config.yaml
n_layer: 10
d_model: 320
n_experts: 64
experts_per_token: 4
d_expert: 48
d_shared_expert: 128
activation: "squared_reglu"
moe_layers: [0, 1, 2, 3, 4, 5, 6, 7, 8, 9]
router_score: "sigmoid"
normalize_top_k: true
routed_scale: 2.5
balance_loss: 0.00273
balance_bias: true
init_std_router: 0.0173
lr_router: 0.000549
vocab_size: 19884
norm: "rmsnorm"
norm_eps: 1e-06
tie_embeddings: true
optimizer: "soap_variant"
lr: 0.00273
beta1: 0.95
beta2: 0.95
batch_tokens: [16384, 32768, 49152]
seq_len: 256
train_tokens: 225600000
steps: 7595
dataset: "wikipedia_en"
Below are experts of layer 2 (counted from 0) of a mixture-of-experts language model. Rows are named router (the router's row for the expert), gate (a neuron's input weights, with its number), up (a neuron's input weights, with its number), down (a neuron's output weights, with its number) and show model dimensions 80-119. Each number is 500 + 50 x the weight over its row's rms, rounded and kept within 0 to 999. Numbers have three digits each.
After each expert's rows: "gets" lists some tokens that make up at least twice as much of what it gets as of all text. This comes from a sample of Wikipedia text that the model never trained on. Tokens count by the router's weight.

# expert 59
router:436458597452503539447523514441413466453524407472532589506432567427489402533477440542433564538487515481436492538530438469
gate0:497472524481494609471536484490432476563520549542499576573428555425513552461518491529457471568437498521594538493475497565
up0:441511499533493619483523489498465515562529528484480564530518514513494481494454418540507528501493502500607497453437537477
down0:416509451426525506459438447437479516430463477475494508466565581553568476571496467595503530523549480487509431508548526555
gate1:514496449485449550469492477487505531548541465472422468580527497437506442486441502517414496487527539436517565520470561488
up1:559489488539449535447481446370474516453539449516444514513500469442516477573427441471432564478506563429534544462501513534
down1:505488546491446426550523555512459508486451533521494501545565464465456539495477455499500479503460483552535561486524440436
gate2:482510457501556532521494435543593537453478516567572450464519488419489510484524545478433530547469583553521617445459522581
up2:513506515498476585540554456570472573568462442540478538471613507398529502449524504462524354549510495527557451393460459494
down2:562478349583405532479566537492503509411489476524434448475569517486531448532500485471525549518427478536502528458513463469
gate3:577493498460487589443548502538474467457418455492531512486492518434463572469519478484507412507504480520521526517403562533
up3:468487479431555509480522457477463459511368479535581544446571447575533488467447455559512452475484355455614473543382522602
down3:485460479578535467463506438511439435419502369526397527541558470423554499513467497404528552509490532488457495450507554439
gate4:465537484465538526465452453554454628514460467541452485474484494426530481500438492428512519435524526481477561486568455522
up4:488543529436576543522468495529484609489428470532461493481497447446536490515424507468529517413530497480509574448606497471
down4:566477463521405542487500508559531446387501482484483451482510454485516538513489476489508483492524425498458526540576458515
gets: " of", ".", " and", " |", ";", " by"

# expert 25
router:501610518558516456558625406546502528567512514430495399522460541525472575525421473595516482524451464514406541479427469472
gate0:483444495494536469470488493543395571456530485491549552524531535451516517524541518579517550540538488558442483548500478596
up0:447467532519462579489574503505479466531527498480531478479535499555485448516459408543507542533509583505432401494611526442
down0:526491454467510426523634390522514498531472439463522536483522457490478521558435534512495452530565556601494598454529513400
gate1:483458495461505446561509457527518514493422421542502479580453521410521341484534532506422430519525538441484555595531507559
up1:487508501529523513548521444602484468575556495512513487476519463453557570535470483541539427573483482421454492504509422448
down1:511530436566447578483505483598566506491536482462377595432487536501450416499472491456442501499454493425473514513510528513
gate2:421436591538502480557533483505448518493491423529487474507525565427520466547537488505528396493517538500395481490405464468
up2:423435579550492454549545484520473472474499420559537460496517564403504459536549514526536379487495518507413516504392448475
down2:515504513558556464509575451555532499552411391444503429508511494491460450476541565545517546561488488475507565512392543508
gate3:535492531467375537507505471511525467449466499562512484533556527467520402505573522494407540484453519495512548469468539621
up3:483476419491451458568603524494591528466479462532520501553537536521384474472511452435445557490506497504469523433533562508
down3:557495399422502443465560546531511453470517505479586514449482457510480491475488528481526502575536463483474534450516494468
gate4:501548432582509407504445455498473492509491456568433433572461429432502464458585501506422418586504536562514468495557470612
up4:582490558494504581434581534450515530466491531436466512463547484564540531479508405456513469406469468461491632498455585447
down4:525561516567517418525552463512617516526456478517466435500519349464497440519499563531493513485450540606519517567575510510
gets: "\n", " |\n", "|", ".\n\n", ")\n", "."

# expert 41
router:460402449515601467480536547583483432510443575444510410464510619483526470483443563465420557399453554516547531537552510511
gate0:322448493449504502529479486522569500498536538503510479433495530538539398489472468506504378432513533459498550392435453476
up0:664568508546489492458503488478456506475480450482499526560497496468460594510519549506491631562498488512512481637560564527
down0:611502577511468518547478502422564520526529477499430547414457572591570446522604456538470382483529510541498525499455542595
gate1:463419554491543551556486568513393503543550523521455438565435489432559447448425553554524483512540548463396548469530512586
up1:495528512498570475467518459490537498485519555512435533518512548491443490444514596529495545449514478510492511507530477518
down1:466509479490460511500435494500495459507462533448414491503543495539502502471522520510528496399478551473488414466538502440
gate2:446577459513537508503452525590490544489496462481500522554540532462552428482490573589599461506542563538448589497495516604
up2:564510513460478449492487539487394479592518511496551499567468457384460529486369518583402501510494541318438428402501531536
down2:613433457539523535495464560534467471547532490446437595458506443474440522463490467536592516457488441460537493522509449502
gate3:487494479493529531429500514521494459501581543594449522483468575509563479467470504612471547571499540477527542431443576567
up3:459550438540523483518565501506481443441479537456459489555475563584567554482468468624514443482581431496478500603512528491
down3:519496449446424484446497490491433492510513554485475410522515492555440518476483548442522463532474444459563500393507508430
gate4:568494517494553412541481596497491479432524487572527519501444514496504409530538530513411518512458527493514550513493546496
up4:571543509564411652434495552500469484520521545424540441485512471527587439495534459496480396489493519372465563572485442551
down4:521423531551457500524461456443442560493408575539475476512522492499381474459446501595567431551487500477480528533469505528
gets: " |", " was", "|", " |\n", " to", " is"

# expert 47
router:543551523540475527546446433483593531451474453488595427585493457491484447528609432446442552490525523495550564484451415452
gate0:503531450416494523515436469483432522475521543458508467537480467437508504501580526466447505489498541469475520525527528586
up0:517585471441440543573419564516433571478496481482531479539460488480501472483525580493420543403469391515455547529535480486
down0:469529358492476491491540421542471491525483587476559422564475485418634468467490510549549486534531432465497445429547475442
gate1:460504459522541520507509404585561454536561482622484444538494565451396514477500571540482496478441458434567577521551466587
up1:473547459452444509509534466537549518450535486485376509479516482467444545446421510475405494490512451519507532551405395507
down1:521524565407513588461498505528467631565426500577431512515490531560488477569540455507559547525493548379485573482451562477
gate2:545482479512512552507506475563487559469480460529456500453576552465557485481566462459508614453493407423421574479411468608
up2:510546553521450439447489571367515497467574471513536477485508514572474463590469558577479468472571504536499524556616483483
down2:471458593518481536520443441559524435537472584513543403472566396518463506491522471483455429482559552421521528505527492402
gate3:523490464463462493472386406503441575484527467471519424453534505444549428542485517435555532517439601449507443440479393572
up3:461510536530543486547601573477538435538474496524473552555473484536455568476493503533450468485544397537482589551522596439
down3:489456629578516495476575454584488569574480492589475484489412496441464506517460427553480534531557557473395593460447512480
gate4:524476419481460549542389462537383500484495547603516551547469525453561441483526519461506565580495557433549543513469512571
up4:466535544473567498461638510467551424499517399427452426442495530465478542554486473562531500443503475545477479491464511459
down4:575493518421481516503428551523528612528469414595539597517542480454452355448524506510466524515443532524569526501466457528
gets: " ", "201", "200", "202", "199", "195"

# expert 32
router:411452481426386560491549444433481559436548578491527525516473513483456538509503626534537465444454484517465448429480404550
gate0:462583531458515505514527450460530569537496425473485531449461474520440486511514557497549566590495552493487504468528542523
up0:453579540461523495513529416459541579549514411468500534480486474526417495478529534476569540577474546480469482449523537549
down0:544477569461467496472454466462521525574540491527531500443583354503438531500539487528479464518424409480507440434522560409
gate1:450559561459447513441512408541434577522535451535530357559534533437507485486483507576461462505431545511461568506455477519
up1:549416529586530525603466488450512471589466535421420465446532518512474433530498553456569584494415511519548443530487437520
down1:562440498591550512551505480425474579405505572557533548479543514592421609522537537512506458491610567550440501558475512534
gate2:524508518462546512499519569522461421526503546506501455522482496482531479516484509425564510547571504530505526452454452560
up2:470492455518430506464449451521524535456463434473540584482498498522472497492504495562439496482407484470484448560546543429
down2:567523510504512455502445451526411523484508424501525472540507542549553466491547466479492528516463528537471569442608505432
gate3:525472419573470556429552436482519542528502438556516427516507473444552421530541515487517485496484490495483562459465505602
up3:475473464478520506544525560558468377490480621497438605545386474481465519531599529486452528568517472500480549542508591493
down3:445497402532571467507430458574475476488499441472589488570589492434521447462553445507463402462494408470509552643500520438
gate4:624497478579504516525527443449422498541409524565442524504548478494486527504551502507487490509491571399443405495393431584
up4:632507481593471490475498463424442505552407494530445537487561455493486558530523499500424482493481525387431416493412438539
down4:496530588468513414476529574584492526434543467470519504558446577499501443546488448491526466567561551483566530521575510513
gets: " /", " –", " -", "\n\n", "/", " |\n\n"

# expert 48
router:512548427566391484559511566487529484507486498410497508607528484449456440401500519487467581463456488473528474530487473495
gate0:499595499516472456468526482537549491480499469428549510640598512495466441391518506486521577425428466355516491525433497455
up0:500588528492472484484521479539572505515499453442561511628602497492473420399542503511509563435435452391503469545428492483
down0:547529511515409417477444518498411558494466457528491423566464539509495560518538482491518567467532481520584547403530404363
gate1:442404559475531499546494546526422448510516501501573505534527463461563506441491568465468471367444486457444496536467538385
up1:573586448524481514481543445385564539486462497520475529515440500525433450501516418514560547624545500564578484486536451607
down1:466556423535498530479532444443425454485458406488496504490452548463555624541447518470526489516536532539508474531439440390
gate2:527435477525507537422438516469478541499542475503465498474467514420510401535428539520455479511511424455435499455569522513
up2:485513488565451535532510503449536500428430535435488486459406471587505597488480530503511494475434525497534617525549604497
down2:564526528518514485522481521504545441548559474549450545547582591525553500513528537415524514544485520447458446541437425492
gate3:503502553516479447438465486564474567526467504504449465534586525395539385454514362463498526459503452485492506518466521468
up3:503515517492483546471506460532434542563545548396440547488590452533538466485538430507478563507506498482527522512491497541
down3:489538555475498478486484450491515518593507499506461477570512525519508529506561517477459600508371513475578557493496526497
gate4:515456495528544467463493512545474482500538457516462524519460511488559467556482461505499473525506452469461532435551533598
up4:463355420488517560504579538452470510450507498497497460521599484560547502592489418436497463465536480411542531385545553531
down4:440562455496608508447565549479440502488584528452525501527524549457533444500438500459510561478545554442510520438497452462
gets: " was", " ", " is", " he", " also", " were"

# expert 36
router:474519494420534529507450548484540445475507546558518454478547595532557502341470453497388467513530519422468503531525531493
gate0:528448535458524513440437499515512447506565524441489432519551531431530499388509475530475434432487489515466471455450536495
up0:507454559436515497410421528492526447487533500428489405523504539425530518402499470550465448437470498541488468452487552508
down0:395492526436531551544443457485417457496533454518463543483514545597431479503479544496473503419530520444418523471457607613
gate1:551490401476482516508473467467499465440488517489507492533517501380547614494555467543468589459519510434495427501424496552
up1:551492437518418478544503477491517501441481519573527517469579481370571618495510542546466498457506544428566471553520542497
down1:354553544531487479524507603517436534510545487423494465605549477532439442534497465482480558438453548490516492564539482488
gate2:546516509453529527493598516464474472515452477525459486490440558498496498411472540536479402463456518491486550502464539527
up2:520533498458522526473563513448488476470412474519509519490409552458472501405475547569489391455458546477517569498458536532
down2:453550500431496514584434515398574536431568507408563506432503519499393462429466440477469375378470447430523464515539521473
gate3:485431494446462506513385524469491515466527525545481406546505602434535505556545480556487510455472540440560499484471611510
up3:458417482441448497487370479470497507440529506552474430522509611451526464561550501568500504461474562457554513456451633527
down3:551475565455455523521435491475398500492509547404467496493529520546516515534589537527487443463436477482454469570478560546
gate4:514536525462548526490521519533517470449475479436479448523540503385594479460571493480507502458518551506499498546392519534
up4:517550549520507514557473514429488447619484454461488514477513515567505523436462571519543522550492451602560505526528495522
down4:540522509499550403607524512482511496488482519535533398436463499471365454558444525468512516574540413522564523500500455489
gets: " a", " the", "200", "199", "198", "10"

# expert 26
router:527452471507459508552538476568579472467462555438523505473512502459421577493530429518505474452534484446471537565382541452
gate0:507558499488548542596597484559481485547450560435466570542495503510535486556562454449446492606554562439508636563529397553
up0:463548513487567556607552445554488469563459556428489609555515442574543525565510452393386511546510502405494586545526412497
down0:429435444466577537503411563424557554541458446464471531543371487552545509511440450441483424438482508554426462510499598471
gate1:484441478413529452444516494589477480566587461495445453437510475482475527479589467511507534442554496519552407433543580504
up1:520541528621468562536520514433515502416426531488548531564444564539536485499453553494476481554473529474439604545447412511
down1:452507546442499517433467512454478588500546463523455506570472443436518409548393572551521495595458525485523518548534380561
gate2:589541475437437452541488521503501464452502427425491421577518501499529503610563550487513484502472534428512553487484548533
up2:518529473473379479533489564502515449428502423431513423559482485563522499561524510506490477548490519446468568522556528505
down2:428512413504465414534481525475478498417483479642575536522447531514536511535477491511370557491415542503459422392462545488
gate3:529502544546501516510541426614566474560542546468459503552481493458500509478387493517488387480552539553418439520443498519
up3:489507461437527501475466541415423517531489432570542501473513515533520528513599486455512607524467484455562530485526493493
down3:562472545512478584583468501598466486409612521552597535466549529483565533475554388530482456489491477460520582443517502455
gate4:419536457490609504484478532517426437507525479568510470471451564487525576567571484442576539506482467399487466457528479464
up4:381554523523533488503500498472485469485528518570539464478489549504505557598559513432583484491441409370505478474538478495
down4:516492423395491543432498502513467466455486473409480534535433556455483482432491500425564506508479559525490482507483545507
gets: ")", "-", " that", "\"", " which", "\n\n"

# expert 29
router:604583548465431531565477480580493485411452535519499472532494527449492458470515443472547423488448519543469511495466622421
gate0:570470554457418510522500470533449512538507438493419459472507439488536450505594416411604529534461582423352500455492577452
up0:431527450571577472479517499453567506454488563496568545528530557507490534492433575568426464479532422596602487564500441576
down0:471448476493542502556493563552526539545491483430533501484517488496413501558533532428474449523482544532619488487463507463
gate1:488495471522472480510444486560562470590567539429488504462462427473489449461540558441530461462463534532423490420476551443
up1:482478473552491468534443498551525457587546508430469514436446422455494447443537519464564444456480525555426494425495557431
down1:388470460491533452558516485536545583453432465515481513535416523495576444496549513456566627545527448483592339513609485493
gate2:541448559461536454386511510476480613559459575494471486498456620430526545432493524395484440510426427573427523524395486540
up2:453518480526501528623514507564504419423527438514507510545558373543436479547526484597493566463548567432556491480575509473
down2:547439453504486491493531585495589506550539346508522523477471492555451470427526483513457478501475486470409543544352524600
gate3:487506493555572558511428578530419499550531488476553555497494467430551463471522531485459488537543548473453529474473586583
up3:493475435493500503537419426565437505502462512507425495496514428463547480536433430518451468512527394505554550608375527528
down3:409486502511524432468536666420457487526432578467621542551450427581407520552512471488577497553402494516419570475432496418
gate4:461413513451504454483499465569520495414570436527484526545527488509499524577583507510513498470473479555484502507601528500
up4:505553497531533531560546541443475518503457545464507473435483489454496477463408465476474533489553522480501506495364497492
down4:626412458510478502456527467502593473574493561402470497565471570534508458459498448579510445551524531538537473447535511480
gets: "200", "201", "==\n", "198", "=", " who"

# expert 49
router:431529402541514458331447483443519466536552403687447516402440509490570459430473467517486567446472513449496414540578439555
gate0:544606430467422479483452494445510455606516571470523532448469487543551531454478474585572486461465517473431524541537486489
up0:419403549531576528487555505540514541422515430520509448589522484448474506551518538447410517532557481537588496449456529502
down0:525445499504464377435427482498473512517449476508449557544563514507470441449560513501435503625551494412609409557525471476
gate1:519534585412488382528481505446570424541562418495414514500517520508622403435465452504509559513543465469506608517458510477
up1:521482558431496451529483533466609419513581447436445517507578478491648402437441419537514559491533487448501597528434523518
down1:598530496432577554428449553506644461525480558481415605489438502414521459582504475515516594441471483529551490574610586496
gate2:564520491521448476310465475448523461555555453483443432516477542494572442473531553503580557488528530531516479509546453414
up2:570534516502438487302462471440543442557564427489461426533468573516580448476512554524557520478536519543532494504551474388
down2:467548483488505562483533475460512466438598455587555512471497434500497468591500469526537495534512465463598434511485539534
gate3:495503520442576505520519543425496582467514455569562576460489455389532538500465438364442471530459495531599525485631528455
up3:483502525633428556430441495578545446492533533464443496514431520541542458470536489553505526464470526480420435458423455526
down3:577511449516489475539544478448553554500541394458433460533567508413453472465434498539557545552589507459553567501478512508
gate4:476497504522406460452432552475550491446442480503531483467488545447576522509497449504659488447507448457414518481537495436
up4:505447472508566517528540429541511499550500501541528535523556555443486439459471502461339480501511469513556443464452512458
down4:487496514474559480520486417503627514478543476586537518434489445484471391519534528523522451534520484474462497383562561468
gets: " ", " a", " in", " on", " out", " up"

# expert 3
router:640576479535518534544462568594520532475417432479436470519455469478453415492512515504464522436508541419476625505377464570
gate0:605424489427526544495383565496493488366493441533532447543475497518515470441484468576576511504538448509480490518494553484
up0:597418492414495533494419601480496483372521475544518420525453503477568496441478478569600506438508467561491507519505564454
down0:522517560451566520455462524423431553458477524599529557446516471476455563563441483527464501508537523586571510542505527497
gate1:429584530400507501491482488505440526489494519478457483499544481385483495623469457555474528375484550544529445507489554541
up1:563360488533504514494472517466543464509449477573536499463472521586538526377556552423469516604519423444486527479525486437
down1:546445485523478536494483497586504478447521392428612499429462496411591471457515521465493437500511513492485605623446506420
gate2:480491520504529557438518523525479482449548496436570470542500438474448441409529479585499516442491502513463574559484445510
up2:488466511495510544458535493535490480471534535488603447539475401470440444469506495558501520395480529513480559555511433516
down2:559515448545445536405542502484454420533506489536529477522484574516538482575505498622513413550439416545416478495475576518
gate3:565493545482555507515518441409514557496477434496486510594508397616492537584488446450486359534618452475447539549459469588
up3:637484507469575514546507469387566522489439479471518537534529449542446490503518491495502336555585447503481490484439425506
down3:477472512574528511507501442530526509564509478427493533472545443454411454540477498418574510496491478344511585554472543492
gate4:436459530536464432514441527626561445576510475476532479452501553450492516528456491496548375493462512496452527503431577476
up4:578549450443548554458575509374426602421488547525445557515513450538481530499529494509458641517543493499541478493550420525
down4:595525487512523476420455517388474498484554436559584475546501457385467500460472480612496512638529481508523522473513523468
gets: " ", "==", " F", "F", "S", " her"

# expert 15
router:452489575539471477468500525572486468449504430436564533456508432450544470524466556610463546483545484554454475514500512539
gate0:578430582477558370461500591588493427511468514489471539488379456440565470482443503494478498501541564476488520498445533597
up0:548487537485526480455440573470466429607514512504639460537463531528522465484533473565443426485548525499515639469513504483
down0:541594564479488437555594481508493430473525556428452533480461521498464437583513495543497492610483418452498516483498434440
gate1:459507614528428510443537470602444512455517476485430482445515512565524473529443494640479541532512486380560519507381489481
up1:444482616508467516443539490588431509516528458534398427432503464627600444501436476578513574511471461402497503558403475450
down1:477520509516553520542489518497535457493622516405513512399522450482432487446416515437523415435569498512533452449494537389
gate2:481444505542553467482549512520583473540507491478445457501507603451475466551486515555537500501499526510510443524491448565
up2:526498509515566469477528494509622466523478533486469478460513598464446482574518467562532483479580515533523460541569473504
down2:532557606524512431473505522542518456487536477509467574550444555531505564517598457506586528488571435561469470508570473458
gate3:488415444454492534491451429475460492626462533579449548423496504525572480539489517549474551464491576472469487493537501508
up3:474443459505466501550458444520496435571454528608466536455532524513555494519457488564479545432449596470469510497515540487
down3:487419560473467495502532467463586450516523435632407457486506442504480460493614387410523482452498494436531397496463507410
gate4:456486457500575514550441500457562519439478562476585484407514545502596481493522599548477563377462483581485544481510551454
up4:520509535507404469413590520530446460557493418531439513595500452485444487505459433497521474581517512446517427519484429548
down4:533463423543461585461373501468543515514538528461498541521535594528493472447547535397618467567603569484501521489600448500
gets: ",", ")", ".", "\"", "'s", ";"

# expert 57
router:554536530436494472518556490480536465419516534497550510521527494506538486507529495508443443424524449463476408448530498446
gate0:522487448556476526467517488478498470455465506557491378451462537467495419470452448526549448498534560464554597529590448504
up0:531523459536475509467538514469488485458423511514484345471469561490511429459497449544548498543502550465542570556589429504
down0:541544531557498541515611466509495588501589609581475464485574479468408590609521557508369564578552519514464489551507489514
gate1:589504438512462397515481503476345470442484439459546447490441522609517609594568501468503493531560560423460459520509430487
up1:500463459517435467505500466502413465482561474512542524577528502580476586598500576496459408477467542534442515582540399549
down1:561490471501515530442440505429480442467528457510500501474466473470484514481481588398521442596462477420505549497519519444
gate2:520508510536495559441480514515491506542521586495492319406534494443514490449463477559471530531487497469452449500507512510
up2:445520518536483499573449552462547521567500524441430436441447522521519500501518482502467418548450488532480404543528551474
down2:486475504520489578448465522416584476497506478423506577472513603449457550486494395519497496463498520424507515480603499410
gate3:500474576463465443507468535490436556498500418514451409532457517391562461432562513544488533485475555472442501490576511492
up3:437548532472491494572458509516493594488556468500483468479508522456450437463536517514465548538549519427529449507551460488
down3:471358531510458440496500513526384501616320549497514458554496502459540495536604450505465490478524456436560548473481556487
gate4:453453494445472509468520587530520479479475484543581444520435554487501562524566471569490538467568502456507478493462495543
up4:458545484467502531565541515508445442445474500495494532449495557447497534586504520560457524460591477440542499477431516521
down4:502456521460506534482488483501568441492490389440553438448492491516487505477529500467476561480539552412454497509549449372
gets: "201", "202", "199", "200", "198", "196"

# expert 20
router:576546511548554513571487485432436576579500505530566547546540468468433458423425413509473480527423486535512548483457627524
gate0:594521478547539524516514586498479578494527488512586432562548450362489532503549486506534500515526536457445551507519428558
up0:534518513524491488530493436478549473551540500517354554473495440482409476467491529543504549550445526593546508467441491499
down0:496471454367460419574501527487567593495440512464487501526468598419517537514514615542496516452434459551581559441549515508
gate1:473584482491555485503553519498564518546513583550518471519499532437381492493531420537520482563540497513414490515470513555
up1:479581542476466513492490520531456529506481523493486466498489532488475462501583420591596564504590506481504584533538527492
down1:474512460436508515518589520462412583573542559488476537529502505496494507452558534533493575439519520452533504552529494473
gate2:550521428519495541475447550536520539401536486485496479548493559476482479486523482584478467591477449547466474495444484539
up2:525479490493568493485558492533438489511460475473498468445466420574615508433555480539575525480578497584474598518477483452
down2:608435468471474581542482541529509498566564520500535500527497599500452522551539493449444508526441521589461409484424413523
gate3:589433445484580522567532567492445581519538451463529437453452528410506571491491500483440453554466551450521570425487553555
up3:481509483636381546506454412495476432470501550505614562482555444561548518516507585427513515406426472530451423508469535576
down3:511479502606519643529508459581535496496462581478349523477450386516448478532435563481483513598517473473514518480546515506
gate4:536508457481463529434513476511498556569435502501449544544533496396479533492496481549459503511468525543486520532528499579
up4:443458504584484528540478455527553535503530457563556481433498521504522475543512469506455461494557455439500488479476470510
down4:516441536537463571482457595550536541568450479492432529421524438450512484481579577521458470489508547526590570565460537493
gets: "-", "\n", " |\n", "–", "|", "0"

# expert 6
router:512499465477598441569539575416554517435506490491544517472501533478572468564509549531546528550579471524565576454486568510
gate0:497526494536520481540476484485464499435519457535476547485417587501566447477597514466573552513548532497502488456549442579
up0:602551516495475498499457454488540554546557505509537516478412522524420543462560498492572510501532472464436370559495445605
down0:490570487447526424494549517568561593398510404469457485495478532506565434525467443518551558441503555511506553441478546538
gate1:503540521562516480496544503452500553487475607558428468508442437550506470519510467449564537587556542521527494504354460563
up1:469582488548530482492547447491581549513473548549468492511485443538499470504479467538574531564634518539538514507423460563
down1:567616501484372437477544473542506474494544589448495498508564471489475538462483491408455438540474482469582528502566567475
gate2:526562470491603531500470466426500588486470477546514533526522536434559578503459522498502521532539434580485507453458494413
up2:460458512521433470475532508563472426492521527416481474459466467562427436482561468495496488477451569431512501560527523587
down2:528526409461538555489498602523344622487494654449430511526512550490493481374497482507483495518533562484538511474540412524
gate3:488502610554493458639420486483435500538550472334386530502391576475497492514515444544481478581507500533505476509528536562
up3:493477615554517456645439482464442493553569439352364516501381541494501485525523467530483458553511518534528425518517535544
down3:474486519498460459614572474578476484410498527515499535534523541435494540495455494515494551510425550500604523546446519436
gate4:499558412565495559462403515526516530521493503525494540534553533473619509524531586537550499574522411513548489586536493539
up4:543539525508425401580514553580483567479488519488584528525467498622432523440461500596477491506472472486569491346505572547
down4:476471492477545504536522462511575574453456497418361575490544468489437511430411523553543513537447504548445526497517563417
gets: " |", " and", ":", ";", ".", ","

# expert 24
router:507419422549488480538527567440480452571413524573462435542498535501419507532512590540452478394599477506490535458410540435
gate0:541443561512484497428531519518502544412488521456474485521504523449482479518514539492509540459448529466475489539441481507
up0:478459482443537501585468444505492474546567485532508532470479469530553520470470544462547510576498483520503584474510542400
down0:506420535578589491459563531620582544487563473550595557480516561499562476472506521457484435508473568395419473553401449505
gate1:487484488553496517503560498520562497523488505528518438426524527429432582537567503458464470413609441452530508429550490460
up1:521520518445502487491449500489446488494509526480476581560452434580575439462480528528525543579412527532456471587466514530
down1:466571574441486561445503490553484509522555478479478549512471473433541518461545538448536542441468518414543489556578507490
gate2:479508401511430524526497537552443497465453602478577497595481468485540525524537538622436534509509559475492490511533501618
up2:538502493489509485455440484462494507536541493518443468479488539517489473546541426402485522564466537546478476472495428525
down2:415428479477508461456532565443499519458421397614513503555480451553475438445539512496514521517493511580492480522517586458
gate3:525510474622552474437530549513483517521531522452489491520497547496569484522601573510514535463400561469498449502543487586
up3:495458498592495428490477553466468506566509559519493489559473523473543488512585544469508557468393490428563436510533504558
down3:504512513496383443420495555520543584566484442479411511537489564476626510486541407507520547433445473499482526489549522439
gate4:507452460499524544528545498492472454496513485502487470480488515525567460454500417536582593586504477477504480470447541575
up4:504439475535452521570488482431532463548477463497500441491481518474516533446459474470502526656573426489549391546453490530
down4:528483514562525540449517411463409532486440525534481545568592437532593603479526482508369514433548566501485529523526446489
gets: "-", "|", " |\n", ".\n\n", ".", "\n"

# expert 18
router:479458541544486476479470537519517466429533472448488447486513463540423419497513550507465516489524496554574537548521525504
gate0:458500487489569582471545468608497545581523586509440448485474531476550441474582498571502503529440514428492519498506550553
up0:429642488409556467557448518368551470439491455507551446494528518620483566575394482404439502406507543612493493561528495422
down0:528569501452565517473452516492505543543443472461425520496490596499428530509584522504430399441562543457548505463460548494
gate1:467511547515521561470558561475481544507566462472592454503494502500535505497640508528535501488422576533443524432385475523
up1:454473582543521613470548482507476586514571555468506478428473524453439497514573457489565532516443523466480526490432506565
down1:517371430482454459513498526542573520518490445474534514469483523514449439531458466540398492492465425471452522498555593448
gate2:497381519496528542438566526532516465473533491456504646391535587452576581467481540513406523435556540515533537499419484555
up2:504442555467465521497544507551562479471560436521464550399542546351535539519466549470390495461417511586532496514443441502
down2:449576522485480420526465528487431494532414481479452450532564517512531389551413451484511462482479484550473526480515365523
gate3:519507460577495545472471505519566431531526577460407492457485478469544430504571511442563483570667527641529512514512534456
up3:527494520442497471541540481488460577485490435544598492519507509509468583485420473557449511442333483373462508488504471528
down3:426623579468463543555490407552459498476540541498516528532472514414550446555545478469575395480436544532570554531518546501
gate4:566469490438516498444552532565415509486498591479423539485454483500485482443550411472574512473450545498569542479436520492
up4:513446523466537619509543547601527469490473470465554462475492516493473466454474516473521517584538512484508527581509484512
down4:606512501429581489515443510523469510466408429504421502606393436367482453384551475528416514523512547493559497521572632553
gets: ",", " and", " to", " that", "-", "),"